{"normalize_top_k": true, "positions": "rope", "rope_fraction": 1.0}
Below are experts of layer 2 (counted from 0) of a mixture-of-experts language model. Rows are named router (the router's row for the expert), gate (a neuron's input weights, with its number), up (a neuron's input weights, with its number), down (a neuron's output weights, with its number) and show model dimensions 0-63. Each number is 128 + 24 x the weight over its row's rms, rounded and kept within 0 to 255.
After each expert's rows: "raises" lists some tokens whose logits its average output raises strongly, later layers aside; "gets" lists some tokens that make up at least twice as much of what it gets as of all text. This comes from a sample of Wikipedia text that the model never trained on. Tokens count by the router's weight.

# expert 16
router [120 129 144  98 146 106 145 149 172 166 142 122 173 121 120 128 139 113 131 136 113 106 138 103 131 126 155 118 100 140 123 101 137 113 129 105 121 140 165 166 128 120  90  89  89 119 125 132 116  45 125 177 135 107 145  85 149 138 117 148 100 160 144 141]
gate0 [137 144 152 107 160 102  96 110 139 118 119 121 134 130 128 109 129 165 147 122 113 146 148 163 113  99 115 142 111 132 129 125 107 109 138  90 177  97 149 126  87  86 142 139  93  92 139 116 137 124 125 166 122 124 130 135 114 129 126 137 115 122 128 101]
up0 [138 147 131 122 144 108 122 162 158 164 127 132 132 154 138 131 148  74 130 150 137 141  77 110 124 119 106 125  84 124 119 165 115 134 131 135 148 141 156 124 116 121 102 155 116 112 133 171 106 170 103 173 134  95 103 137 104 121 133 103 113 155 119 127]
down0 [149 151 183 152  85 136 146 148 155 159 139 124 134 152 151 148 138 127 157 151 115 164  77 128 133 106 154 109 132 127 141 148 118 100 109 168 144 128  82 120 113 152  91 102 104 134 122 133 119 148  86 156 136 107 128 125 120 139 117 119 140 152 142 170]
gate1 [188 139 114  86 110 153  99 106 118 125 112 125 160 151 116 146 116 106 116 151 115 128 124 176 117 134 105 130 144 125 129 108 121 174 139 152 126 159 135 150 101 121 128 140 133 126 130 114 138 116 152  93 110  84 144 136 130  84 121 121 127 126  96 124]
up1 [146 138 113 128 163 152 113 148 135 146 115  76 147 127 116  98 131 100 130 132 132 136 111 154 125 150 127 131  89 118  91 119 170 136 153 136 113 144 128  91 179  77 114 148 130 116 127 131 122 130 136 130 140 137 132 151 114 169 141 123 147 210 123 119]
down1 [143 129 149  92 150 104  74  77 156 124 103 146 116 157 129 120 128  85 118 152 130 126 133 125 104  88 134 152 118 128 127 116 128 152 138 119 112 164 138 144 171 158 123 115 135 136 144 154 132  95 103 113  77 128 154 125 145 114 136 102 116 168 127  89]
gate2 [170 167 121 148 180  87 149 134 125 116 163 154 141 113  86 150 143 148 111  91 106 123 123 107 107 126 150 142 121  92 134 113 137 143 119 131 142 146 160 119 127 125 104 147  99 134 130  96 106 100 106 140 118 103 150 111 154  84 134 140 171 127 128 157]
up2 [102 119  96 146 159 117 128 128 143  99 145 123  89 129 163 146 123 131 143 156 145 135  91 118 110 142 134 139 136 149 116 121 142 159 125 145 140 136 142 110 164 145 115 168 154 113 130 172  99 123 128 121 122 141 118  95 119 162 163 112 134 133 110 105]
down2 [150 124 135 116 170 112 110  92 131 168 145 135 104 173 137 124 173 113 127  72 126  88 155 167  93 113 136 154 124 156 141 158 121 127 108 102  75 151 120 121 108 155 142  78 146 131 161  98 117 137 100 133 116 117 178 142 138 163 167 125 128 144 137 149]
gate3 [144 130 158 132 137 140  92 194  91 180 115 154  96 130 119  98 128 108 140 124 126 176 137 164  98 135 151 143 121 130 123  98 108 130 116 127 159 150 138 144 134 104 113 146 138 198 100 118 154 124 129 140 106 116 132 106 137 147 119 111 127 105 101 116]
up3 [122 110 121 135 133 149 149 123 149 130 162 152 129 140 133 170  89 134 122 145 122 132 117 129  97 147  96 148  96 109 131 139 145 122 139 127 147 132 102 115 126 117 104 149 175 154 114 157 116 138 103 100 134 117 134 138 119 163  94 150 123 135 113 149]
down3 [145  86 155 109 123 176 115 162 121 112 115 145  71  83 110 127 124 117 138 110 119 164 150 165 124 132 117 126 157 167 137 128 153 118  88  94 124 119 131 129  81  97 151 138 134 143 101 127 139 113  70 147  72 103 145 185 140 135 120 134 153 143  90  92]
gate4 [152 118  96 149 127 121 105 125 163 120 119 112 161 137 137 153 155 145 124 135 152 161 142 114 169  69 163  94  82 122 104  86 175 144 108 128 108 121  96  87 137 127 144 144 132 144 104 104 138 132 106 107  94 126 122  87 137 161 153 107  94 134 107 116]
up4 [169 133 125 127 123 101 118 171 128 189  76  92  83 147 159 159 105  88 117  96 118 110 125 156 110 107 142 126 163 164 116 126  95 116  73 144 126 131 149 150  97 131 123 119 135 142 175 108 152  93 140 110 144  92 132  81 133 143 146 127 121 134 147 162]
down4 [131 110 142 104 135 158 153 122 147  88 127 184 147 113 116 106 106 110 129 102 117 106 132 124 145 159  94 159 127 135 156 163 124 132 100 117 127 144 143 142 140 147 135  91  79  91 131 137 122 180 134 185  94 195 133 124  95 104 151 126 105 134 156 129]
raises: ".", " and", ",", "–", " |"
gets: "-", "0", "2", "4", "5", "6"

# expert 15
router [118 160 126 153 147 137 122 134 170 171 155 111 184 103 106 126 130 137 103 110 117  86 114 109  64 136 125 125  86 138 138 144 166 145 167 126 125 119 119 128 137 131 125 195 141 138 125 144 106  72 111 154 144 155 107 102 122 114 138 140 131 109 154 145]
gate0 [115 163 126 144 114 166  85 129 135  89 164 111 145 127 131 141 133 109 163 149 172  99 159 131 141  99  98 109 113 151 136 155 183 127 170 157 113 109 159 100 159 124 118 121 153 162 157 143 148 125 124 109 145 103 117 118 149 118 123 161 137  98 140  79]
up0 [141 133 160 142 104 158 107 129 139 156 135  76 128 102 162  99  70 139 163 148 156 121 132 131 152 142 135 132 118 133 208 142 105 128  94  83 159 148 188 112 116 138 130 141 152 165 109 135 141 120 105  46 128 126 157 122  88 146 131 151 114  86 137 109]
down0 [112 126 120  86 139 181 100 108 117 133 128 142 111 136  95 119 162 128 112 120 113 124 111 138 142 140 121 110 117 167  69  98 109 135  92 136 128 112  70 162 105 129 154 133 201 134 110 135 135 146 170 109 149 136 136 176 137 127 114 143 103 133 117 145]
gate1 [118 104 101 108  93 167 112 105 119 114 102 130 145  98 129 101 113 127 165 100 133 132 140 167 138 136 140 158 129 102  87 125 134 119 107 137  82 114 101 134 136 133 164 149 138  91 126 112  89 118 115 117 159 114 147 167 131 131 105 116 175 133 140 121]
up1 [ 94 182 111 185 102  93 122 105 166 125 131 132 130 123 133 119 131 160 111 163 115 152 123 161 137 105 142 161 138 139 144 130 112 111 129 113 157 132 105 108 150 135 143 123 150 100 148 127 140 139 110 153  87 164 130 111 105 147 163 160 141 128 167 140]
down1 [149 103 100  92 139  89  96 138 139 113 107 167 150 138  64 132 122 161 123 118 122 105 118 178 105 144 109 120 108 100 130 149 123  99 147 122  89 148 104 122 132 101 126 119 130 124 131  98 103  54 144 188 138 110 124 143 113 117 152  94 143 163 177 110]
gate2 [100 168 142 166 127 100 106 160 116 161 128 141 186 116 162 147 107 127  95  95 154 149 138 144 120 119 118 118  91 121 124 139 150 122 138 145  98  78 133 119 170 161 150 184 144 177 123  86 134 124 152 121 143 114 176 112 134 155 149  49 121 133 146 125]
up2 [121 104 120 142  88 106 141  88 108 160 141 138 136 104 139  83 141 154 147 117 142 102 127 133 129 153 133 151 162 151 147 128 153 164 116 152 116 156  84 159 132 154 146 128 148 136 141 144 138 152 104 121 117  96  91 143 131 136 114 110  87  88 121 115]
down2 [141 160 125  88 137 151 123 121 141 144 143 122 122 176 147 116 144  72 122 124 132 152 105 104 141 122 140 134 103  88 129 143  99 141 125 105 142 148 133 112  70 155 123 117 112  99 122 150 100 147 139 141 118 118 142 151 117 118 132 152 179 145 119 160]
gate3 [114 140 132 149 113 128 148 157 143 152 121 123 141  62  92 160 150 133  99 102 142 143 144 121 106 129 123 119 154 117  96 130 137 124 108 156 141 128 205 127  99 156  65  88 135 152 120 154 133  83  69 143  95 121 148 153 116 117  80 103 116 125 155  90]
up3 [166 113 166 105 142 141  92 142 106 143 122 153 122 126 102 142 123 161 112 142 125 153 121 141 143  90 135 145 131 146 148 163 127 138  68 132 104 130 105 142 115 137 155 137 153  85 108 122 135 153 139 117 123 160 115 124 121 106 116  80 124 107 162 123]
down3 [142 153 132 142 119 161 166 142 114 102 126 120 140 101 191 114 128  66 119 133  93 101 115 102 149 116  94 140 139 127 168  96 158 133  86  84 145  79 126 100 113 113 114 117 136 123 153 135 149 113 104 125 148 134 183 138 145 114 150 119 138 149 165 104]
gate4 [172  87 131 108 110 125 115 194 164 159 121 135 114 159  81 136 136 111  81 100 128 133 102 141 153 118  87 122 110 168 139 163 130  99  93 111 147 136 130 158  81 117 119 126 103 115 106 152  97 133 117 113 146 111 117  90 112 136 139 134 137 174 129 135]
up4 [130 147 154 118 144 147 118 138 123  86 109 106 146 163 157 148 147 136 146 170 118 141 146 109 128 135 118 130 120 133 142 133 104 106 175 126  88 141 159 109 158 136 139 109 152 107  65 152 147 150  96 109 107 105 136 126  92 128 103 122 137  78  99 139]
down4 [104 171 119 108 172 120 137 198 128 142 127 148 156 134  99 107 125 149 132 136 127 112  71 151 115 111 135 134 114 138 141 117 146  92 125 151 101 124  97 124 106 132 155 178 166 145 138 107 137 117 157 158 150 129 138 102 109  90 146 127 151 160 149 141]
raises: ",", ".", " in", " of", " to", " made"
gets: " was", "1", " is", " were", " he", " had"

# expert 19
router [133 135 159 142 146 123  82 151 116 120 120 138 128 141 128 120 129 110 166 140 114  97  85 149 159 148  93 152 119 116 120  88 135 142 149 145 154  98  85 169 126 119 157 129 153 116 134  95  96  99 130 156 154  94 141 113 132 155 125 130 111 145 123 123]
gate0 [113 142 149 112 142 139 111 110  97 142 132 157 133 123 121 147 144  75 165 160  92 106 104 118 161 163 126 141 112 147 165 114 183 143 135 137 107 127 124 114 161 130 126  74 147 140 111  91 133 154 117 125 122  89 139 141 147  89 113 124 141 138 112 138]
up0 [112 101 140 114 127 100 105 143 135 120 152 117 123 117 117 134  71 110 119 147 105  94 126 120 130 129 127 136 121 121 133 135 142 118 109  75 114  98 149  97 148  98 171 126 142 114 121 103 145 157 124 127 122 123 118 135  91 134 138 174 117 128 143 157]
down0 [145 152 162 109  98 126 148 103 124 112 116 105 100 112 126 157 125 134 162 156 108  68 111 112 162 137 137 129  95 112 103 145 152  91 118 121  98 110 123 116 120 102 166  99 155 141  95 125 148 120 147 131 147 104 107 159 122 115 170 114 151 121 123 145]
gate1 [166 125 131 118 140  94 158 124 138 181 131 147 110 121 170 143 154 115 153 129 164 158 163 160 142 112 111 147 150 135 121 132 150 139 174 146 149 161 113 146  85 131  79 120 129 119  97 120 116 129 153 116 108  85 154 147 148 131  89 188  84 110  79 118]
up1 [144 115  94 106 137 131 113 131 154  91 130  89 148 140 101 168 122 148 120  99  93 130 114 147 110  75 139 143 146 157 131 144 129 103 158 112 141 141 117 158  86 159 131 149  83 126 114 108 119 129  87 147 148 136  92 172  99 115  69 179 107 155 156 144]
down1 [118 108  67 120 138 134 149 140 111 181 148 177 132 114 128 122 168 105  49 161 116 134 127  97 129 120 149 139 155 126 134 129 118 136 118 160  92 125 144 107 150 165 111 137 149 107 108 149  75  95 104 152 170 154 136 106 179 126 106 113 150 116 124 129]
gate2 [117 130 103 156 171 133 142 127 152  90 132 104 137 139 128 127 111 125 156 153 149 139  89 108 162 156 107 143  68  86  87 110 155 146  95 113 113 105 145 139 148 106  90 147  95 173 134 109  97 125 147 150 105 137 141 117 118 146 123 155 119 135 139 123]
up2 [ 98 117 112 154 141 173 150 130 126  98 161 139 126 134 126 130 109 155 106 146 179 110 128 126 151 168 101 110 113  94 100 104 183 123 106 165 126 122 115 104 129 132 124 181 139 133 115 107 106 117 131 126 102 100 142 147 119 121 100 139 159 138 164  79]
down2 [153 126 128 106 133 106 125 158 129  91 119 134 129 136 131 131 119 141 161 154 167 117 121 139 113 119  95 132 111  84 104 105 126  94 131 118 160  97 155 106 128 142 154 143 137 123 132 140 118 117 126 127 144 136  84 138 112 158 139 139 130 138  98 126]
gate3 [117 146 131 145 139  88  65 105 125 103 138 107 106  93 121 168 123 124 120 109 132 112 117 118 125 134  97 119 117 143 133 128  98  98 108 117 224 124 106 160 112 123 133 136 124 119 169 116 135 117 133 103 132 120 108 139 170 138 123  91 138 123  98 104]
up3 [119 141 138 116 133 151 120 131 103 117 117 123 119 126 151 132 114 116 141  70  97 143 142 128 177  93 128 117 107 116 130 107 124 109 135 113 139 181 157 140 150 151 103 147 125 146 120  96  95 122 149 129 141 133  83 116 156 153 109 132 151 155 129 131]
down3 [116 103  90 119 126 132 151 115 114 140 172 143 138  89 138 162 121 173 157 157 117 174 142 197 125 136 157 144 141 140 166 140 102 155  85 149 129 139  68 104 111 180 120  90 126 121 111 145  98 116 152 160 134 157 153 121 136  64 127 125 144 124 115 154]
gate4 [125 136 162 122 113 149 147  96 168 104 159 101 160 110 165 124 152  95 155 164 107 140 167 113 170 132 126 105 141 141 129 161  96 179 116 104  98 168 140 112 131 121  99 155  85 133 147 108 107 140  84 106 135 121 140 128 100 124 102 108  95 139  85 160]
up4 [117 134 150  97 140 136 138 134 109 140 111 132  90 107 106 137 124 123 143  84 103  82 164  93 120 155 165 156 124 105 139 161 153  77  96 162 139  88 147 149 102 149 128 144 156 109 131 122  98  97 157 132 105 105 110 107 126 133 146 101 129 133 162  79]
down4 [ 91  89 153 117 125 135 108 157 157 129 147 126 132 140 140 136 115 155 143 161 104 160 132 110 155  90 124  86 144 112 123 132 141 124 112 155 119  80 140  84 161 130 107 108  83 143 143 128 137 125 133 101 122 105 166  98  98 121 138 153 118 138 123 117]
raises: ",", " and", " ", " of", " in", "."
gets: "|", " G", " more", "ing", " March", " E"

# expert 18
router [188 144 160  76 187 146 151 185 142 104 138 132 151 163 133 113 204  64 107 106 116 113 120 124 166 119 148 160 111 120 127 112 123 112 135 113  90 144  95 158 131  95 124  89 111 184 137 127 114 130 121 115 154 135 131  68 118 167 143 141 136 156 128 184]
gate8 [138 152 113 165 129 143 106 112 137  77 143 138 105 123 162 100 136  82 154 119  93 144 123 143  87 122 152 137 117 125 131 104 121 167 143 109  82 129 106 129 152 132 134 121 125  99 104 106 121 163 144 151 149 176 135 151 124 161 148 125 138 120  93  79]
up8 [114 178 125 137 135 175 100 119 105 149 127 160 120 122 132 177 153 170 132 111 140 135 168  95 110 113 143 149  98 168 140 118 177 114 125 143 122 145 100 102 175 137 108 135 118 106 103 134 128 155 111  89 120  65 108 146 153 149 150 120 152 122 143 143]
down8 [151 136  96 141 163 164 120 146 110 148 107 136 116 158 153 109 149  85 117 127  95 167 112 153 104 162 146 188 103 115 177 159  87 122 185 156 143  98 103 159 122 111 112 118 123 137 131  95 116 140 128  98 127 100 108 153 123 108 139 151 136  98 159 120]
gate9 [ 96 118 124 116 104 177  83 112 143 145 134 149 145 146 144 122 160  77 101 159 104 151 144 129 124 133  99 120 116 146 113 160 129  95 120 125 131 100 155  98 171 129  93 175 143 142 147 129 110 167 124 122 124 146 162  99 105 131 184 114 101 145 170 140]
up9 [127 103 107 121 163 115 144 178 130 197 154 155 117 155  82 131 108 135 117  94  84 133 120 127 141 130 118 141 144 121 147 128 151  99 133 162 140 139 155  99 108 128 136 123 155 149 126 180 153 109 105 113 135 159 147 186 123 147 156 129 113 166 172 104]
down9 [117 145 112  94  63 130 104 139 190  80  81 138 123 128 135 126 120 133 130 183 158 126 108 137 131 140 131 119 121 101  95 135 143 164 123 156 147 122 150 123 163 134 147 153 107 104 104 103 131 132 181 117  97 163 108  90 147 102 143 156 125 133 154 143]
gate10 [125  83 159 136  96 122 133 125 115  83 153 135 167  96 174 112 148 125 133 128 121 173  82 172 124 145 115 135 125 122 124 112  92 131 124 108 100 142 131 118 131 105 112 111 111 155  84 161 109 132 163 155 109 141 134 129  80 150 134 161 165 112 138 123]
up10 [168 152 113 177 173 152  98 120 132 127 129 137 121 153  94 102 133  93 147 115 138 123 157 110 126 113 132 154 116 174 146 112 138 102 129 105 126  96 115 140 130 147 128 118 137 100 116  68 134  87 126 118  91 145 109  97 178 121 149 115 151 129 121 141]
down10 [121  96 136 130 131 147 124 147 157 135 168 129 165 152 157  99 115  66 107 110 140 123 102 138 132 175 155  90 149 139  64 138  59 145 105 158 149 164 116 127 134 136 121 160 136 179 111 160 152 140 155 133 130 121 151 133 139 143 103 136 109  97 140 117]
gate11 [124 107 169 135 124 132 123  90 135 123 160 163 108 131 162  97 130 154 147 154 109  75 110 134  97 106 145 169 115 123 133 131 149 108 108 139  59 135 167 151 172  83 118 150 100 147 136 135 123 149 169 161 143 126 133 111 131 148 166  98 121 160  67 134]
up11 [147 134 139 168 108 126 141 126 136 100 135 132  89 149 115  99 136  94 133 131 132 138 118 132 100 120  97 122 128 143 147 112 120 103  90 106 104 106 123 108 124 152 100 116 100 124 102 155 167 146 146 155 164 154 147 152  88 142  82 138 125 169  99 100]
down11 [121 114  90  95 185 125 135  91 133 152 140 124 102 120 114 108 130 168 107 152 123 159 144  95 124 135 156  97 138 159 115 125 150 138 112 108 184 142 147 115 114 154 152 110 126 146 112 118 153  92  91 120 128 101 119 145 165  98 127 164 130 116 133 113]
gate12 [171 127 118 121 103 155 104  99 117 107 146 103 109 132 167 112 103 109 152  94 165 130 133 102 143 116 101 155 135 124 173 141 111  96  91 146 156 109 131 159  95 146 120  97 116  87 127 143 118 109  84 121 164 115 151 135 134 145 119 172 147 113 102 115]
up12 [158 146 111 138  83 123 108 148 117 146 120  94 109 156 131 156 128 115 132 175 117 121 134 158  94 155 114 118 158 120 114 119 130 129 165 153 126 123 123 141 157 146 109 132 126 103  72 125 142 160 147 147 150  96 134 151 116 112 117 100 140  73 116 121]
down12 [144 131 114 161 150 139 127 130 127 159 130 126 121 115 112 113 166 108 102 106 131 106 129 109 113 144 107 138 103 143 107 168 118 132 150  94 159 138 116  90 156 162 112 135 132 134 169 108 137  94  65 122 108 136 120 156 130 136  97 107 133 115 177 133]
raises: ",", " in", " of", " and", ".", " to"
gets: "–", " as", "10", "3", "ly", " House"

# expert 4
router [161 106 131 193 118 115 122 154  94 160 162 135 105 105 122 137 125 160  94 123 136 101 117 150 158 130 133 161 137  93 143 101 141 134 137 108 147 122 155 154 116 148 156 161  97 136 125 115 130  93 149 124 111 113 144  68 133  97 130 147 134 151 133 166]
gate0 [ 97 123 115 126 132 118 172 169 150 106 123 129 130 134 121 131 113 154 128 119  93 174 115 115 129 148  94 156 114 134 134 145 162 165 156 152 130 125 134 134 134  77 137 113 130 137 126 144 130 110 146 123 143  99 131 110 169 126 109 134 142  92 147 126]
up0 [130 108 153 123 172 151  96 185 140 108 124 136 142 152 124 118 126 115 119 154 171 144 200 142 137 179 102  82 145 106 132 141 129  91 163 169 119 141  90 168 116 112 131 133 112 149 149 132 119 130 132 125 113 105 157 114 137 143 147 177 107 114  97 103]
down0 [150 128 148 175 146 112 160 112 121 127 134 118 117 110  99  79 128 115 119  68 180 142 111 131 108  90 159 108  99 135 179 124  96 150 138 136 106  90 151 136 131  93 132 145 135  75 156 116  99 147 110 155 122 143 111 116 112 137 115 109 143 180 146 156]
gate1 [106 119 107 126 135 135  88 152 135 138 118 155 117 146 133 139 122 159 101 113 131  84 134 112 155 134 144 129 115 106 143  96 152 118  72 131 144 124 111 119 115 152 107 135 158 145 174 123 129 121 144 136 126 148 123  97 133 115 101 112 186 121 133 119]
up1 [129 125  89 148  98 144 164 141 105 164 180 117  82  89 162 149 112 110 115 111 109 124 151  94 135  94 159 103 140 131 147 165 107 135 117  95  95 120 154 146 108 132 147 118 139  95 200 147  81 109 135 106 122 139 106 113  92 124 118 141 131 121  82 146]
down1 [147  88  97 134 137 104 157 149 121 113 118 103 130 109 118 151 153 142 110  84 116 144 128 133 156 149 145 160 126 134 125 138 114 136 158 114 109 136 130 118  89 174  90 107 140 105 154 106 112  93 121 106 167 119 144 128 121 135 138 114  98 121 137  97]
gate2 [170 128 151 158 117  60 137 170 101 172  68 136 116 122 132 116 156 129 133 118 111 154 140 186 134  97 128 133 126 110 152  99 111 128 148 125 123 156 190 131 124 117  96 109 147 136 102  73 122 114 175 138 133 135 141 178 167  79 143 156 132 151 129 131]
up2 [116 132 130  72 189 172 136 117 138  97 135 149 114 151 128 173 126 136 130  92 156 124 152 149 123 141 110 119  87 168  74 154 126 148  78 111 106 123 108 148 140 159  69 138 109  54 125 171 145 130 114 106  95 158 153  81 152 108 144 116 141 136 138 132]
down2 [111 161 113 115 187 161 110 105 116  99 202 115 135 110  99 146 120 140 156 108 161 137 117 112  87 133 161 122 127 136  98 141 158 136  91 109  96 145 120 131 151 156  95 149  99  85  88 126 149 122 108 124 122 161 147 101 135 139 109 139 109 173  93 148]
gate3 [117 114 112 118 103 134 137 128 124 100  98 130 119 138 147 106 158 136 107 130 160 184 156 121 156 100  96 174  96 173 166 154 170  86 147 129 161 104 135 178 137 140 144 121 128 168 153 153 124 109 146 165 106 119 118 111 127 151 131 134 141 137 121 101]
up3 [149 179 161 102 185 114 139  99  96 156 192 127 126 146  73 158 124  72 148 137 107 111 160 153 151 162 116 121 137  97  78 115 128 137 103 150 101 142 132 110 108 115 122 182 123 131 114 152  89 176 127 146 120 145 105 130 132 116 100 147 133  98 127 123]
down3 [161 122 153 145  99 126 136 146 136 122 155 134 142 145 120 118 147 107 118 115 146 127 116 169 132 156 127  71  99  97  95 112 144 118 109 153 164 142 118  97 144 171 141 143  93 104 120 123 154 153 127 145 148 141  80 125 118 137  98 192 150 147 156 132]
gate4 [170 123 152  83 142 140 121 116  97 150 146 127 145 114 131 119 169 149 104 119 143 146 153  96 147  88 136 112 175  65 144 127  92 123 148 158 120 123 147 156 128 147 110 148 120 116 140 110 146 103 121 133 154 127 129 131 136 108 149 104  82 175 105 122]
up4 [117 157 125 145  88 141 148 138 154 113 156 134 147  95 132 127 163 105 176 128 103  99  79 137  97 140 152 105 108 141 111 117 139 127 104  81 124 161 155  99 130  67 151 133 125 130 137 158 141 134 122 140 146 110 145 110 102  85 124 150  97 165 128 132]
down4 [132 121 142 115 134 141 149 128 135  97  92 113 142 165 141 129 153 101 150 129 114  95 113 106 149 131 161 101  97 147 123 122 153  91 134 115 134 142 160  81 119 104 134 157 103 138 122 125 126  93 166 117 156 121 110 136 122 110 106 136  79 139 145 123]
raises: "No", "from", "Note"
gets: " and", " (", ")", "\"", " or", "i"

# expert 7
router [109 125 127 139 149 114 119 145 128 171 138 142 106 154  91 163 155 105 106  93 156 123 115  97 104 138 101 102 152 108 114 148 116 127 174  58 134 130 169 130 139 100 134 104 131 123 145 124  96 128 171 139 130 144 135  87 197 123 167 131 118 103 114 140]
gate0 [125 160 135 138 121 120 110 153 145 140 152 154 112  97 173 153 145  92 140 148 124 138 152 136 128 147 147 134 119 121 146 160 129 163  95 129 166 145 116 126 138 118 173 111 102  95 126 123  99 106 129  97 114 136 126 147 115 104 127 111 168 135 151 154]
up0 [116 183 109 145 120 133 145  79 165 149 108 147 124  99  65 137 108 135 122 135 119 114 166 146 114 111  88 153 127 128 148 125 144  87 187 130 118  98 118 129 170 145 143 135 159 128 126  83 125 130 122  93 113 160 131 104 125  97 128 141 149 159 136 131]
down0 [165 139 132 119 148 148 111 154 138 172  63 200 113 101 133 103 137  83 136 130 122 130 138 131 134 163 131 134  99 118 120 147 134 124 122 105 174 120 120 134 152 131 167 116 123 115 112 147 103  99  85  92 103 120 113 127 123 122 150 133 111 126 122 126]
gate1 [171 135 161 116 147 176 112 138 154 185 119 160 118 101 143 125 180 125 144 113 160  97 170 119  80 142 128 108 118 131 134 179  95 120 118  91  76 110 158 121 108 134 152  99 121 148 103 111 129 107 121  78 132 145 133  80 165 124 136  79 135 115 188 153]
up1 [122 144 119 163 134 160 156 104 132 147 118 198 130 157 124 138 168 123 155 104 136 150  81 119 106 103 147 109 108 142 117 128  98  82 151  89 144 105 125 139 141 122 120 158 147 135 113 102 143 112 121 132 133 112 114  87 139 113 173 154 114 115 108  99]
down1 [120 128 138 100 117 124 114 141  91 100 106  81 132 179 120 126 124 111 170  99 165 133 145 124 117 139 126 127 127  80 126 119 128 180 112 116 115  84 120 113  95 110 109  93 108 103 106 145 113 154 218 116 119 120 144 132 139 103 143 100 123 100 119 139]
gate2 [123 132 135 148 164 110 191 179 121 143 174 124  96 150 102 120 112 151 132 156 113 113  91 137 128 102 148 130 112 175 125 131 114 161 110 154  91 148 145 153 112 131 113 131  93 186 130 123 103 137 128 163 148 122 151 135 134 166 123 152 138 105 102 172]
up2 [138 143  84 128 128 143 140 149 117 129 141 118 133 140 120 169 135 100 145 110 102 154 131 115  83 106 141 111 124 119 117 127 131 113 129 140  93 120 124 139 129 173  96 130  91 167 178 154 121 127 118  95  99 163 105 180 140 140 109 102 151 111 116 135]
down2 [128 107 144 139  95 121 106 128 162 133 105 146  98 122 132 134 171 159 142 111 139  94 108 119 177  90 103 106 158 109 101 128 132 138 147  94 115 109 129  96 114 186 129  90 154 106 131  78 117  97 148 136 106 129 160 161 159 129 113 123 137 118 115  85]
gate3 [ 99 145 139 123 144 175 140 135  87 154  87 118 121  77 113 151 146 129 100 144 123 159 130  48 146 113 163 112 118 135 143 122 142 112 134 109 124 136 127 159 123 102 155 136 132 106 181 143 114 129 120 165 150 115 148 158 151 161 132 105 110 105 175 151]
up3 [118 151 134 106 114  82 160 131 110 127 128 174  99 166  97 129 105 135 105 172 148 146 123 150 119 164 117 138 167 131 109 117 146 133 149 145 116 111 110 147 141 163  84 143 135 136 106 153 109 119 146 127 175 145 111 128 141 108 142 110 112 160 154  84]
down3 [147 118 121 129 110 115 156  87 140 106 107 138  85 142 180 151 130 130 120 118 112  75 127 112 135 133  76 126 124 106 123 126 171 140 130  99 117 125 125 117 130 154 121  99 110 174 121 123 108 137 135 131 102 170 103 118 133 107 135 125 152 146 138  88]
gate4 [132 113 100 110  64 201 103 117 192 153 155 112 139 130  88 153 129 132 168 125 100 105 114 140 115 127 120 117 163  94  91 105 117 124 126 171  69 186 153 126 157 135 125  91 140 122 151  82 104 150  93 116 133 114  99 109 154 159 141 181  90 118  90 164]
up4 [179 161  59 116 163  66 145 112 131 168 130 139 149 132 157  94 179 153 161  94 148 110 105 130 152 136 153 100 140 122 129 177 151 165 135 135 103 124 142  89 129 119 104 119 136 111 156  81 123 146 135 120 128  72 168 102 105 106 168  71 163  91 151 111]
down4 [162 143 174 114  73 154 112 131 176 139 161  90  95 120 128 119 128  96 145  80 113 148 131 127 105 106 115  97 143 117 120 109 104 100 104 153  75 141 178 108 119 112 110 107 129  86 177 142 142 147 133  44 170 110 120 141 137 158 113 155  96 134 113 145]
raises: "0", "5", "4", "2", "3", "6"
gets: "19", "23", "24", "11", "22", "25"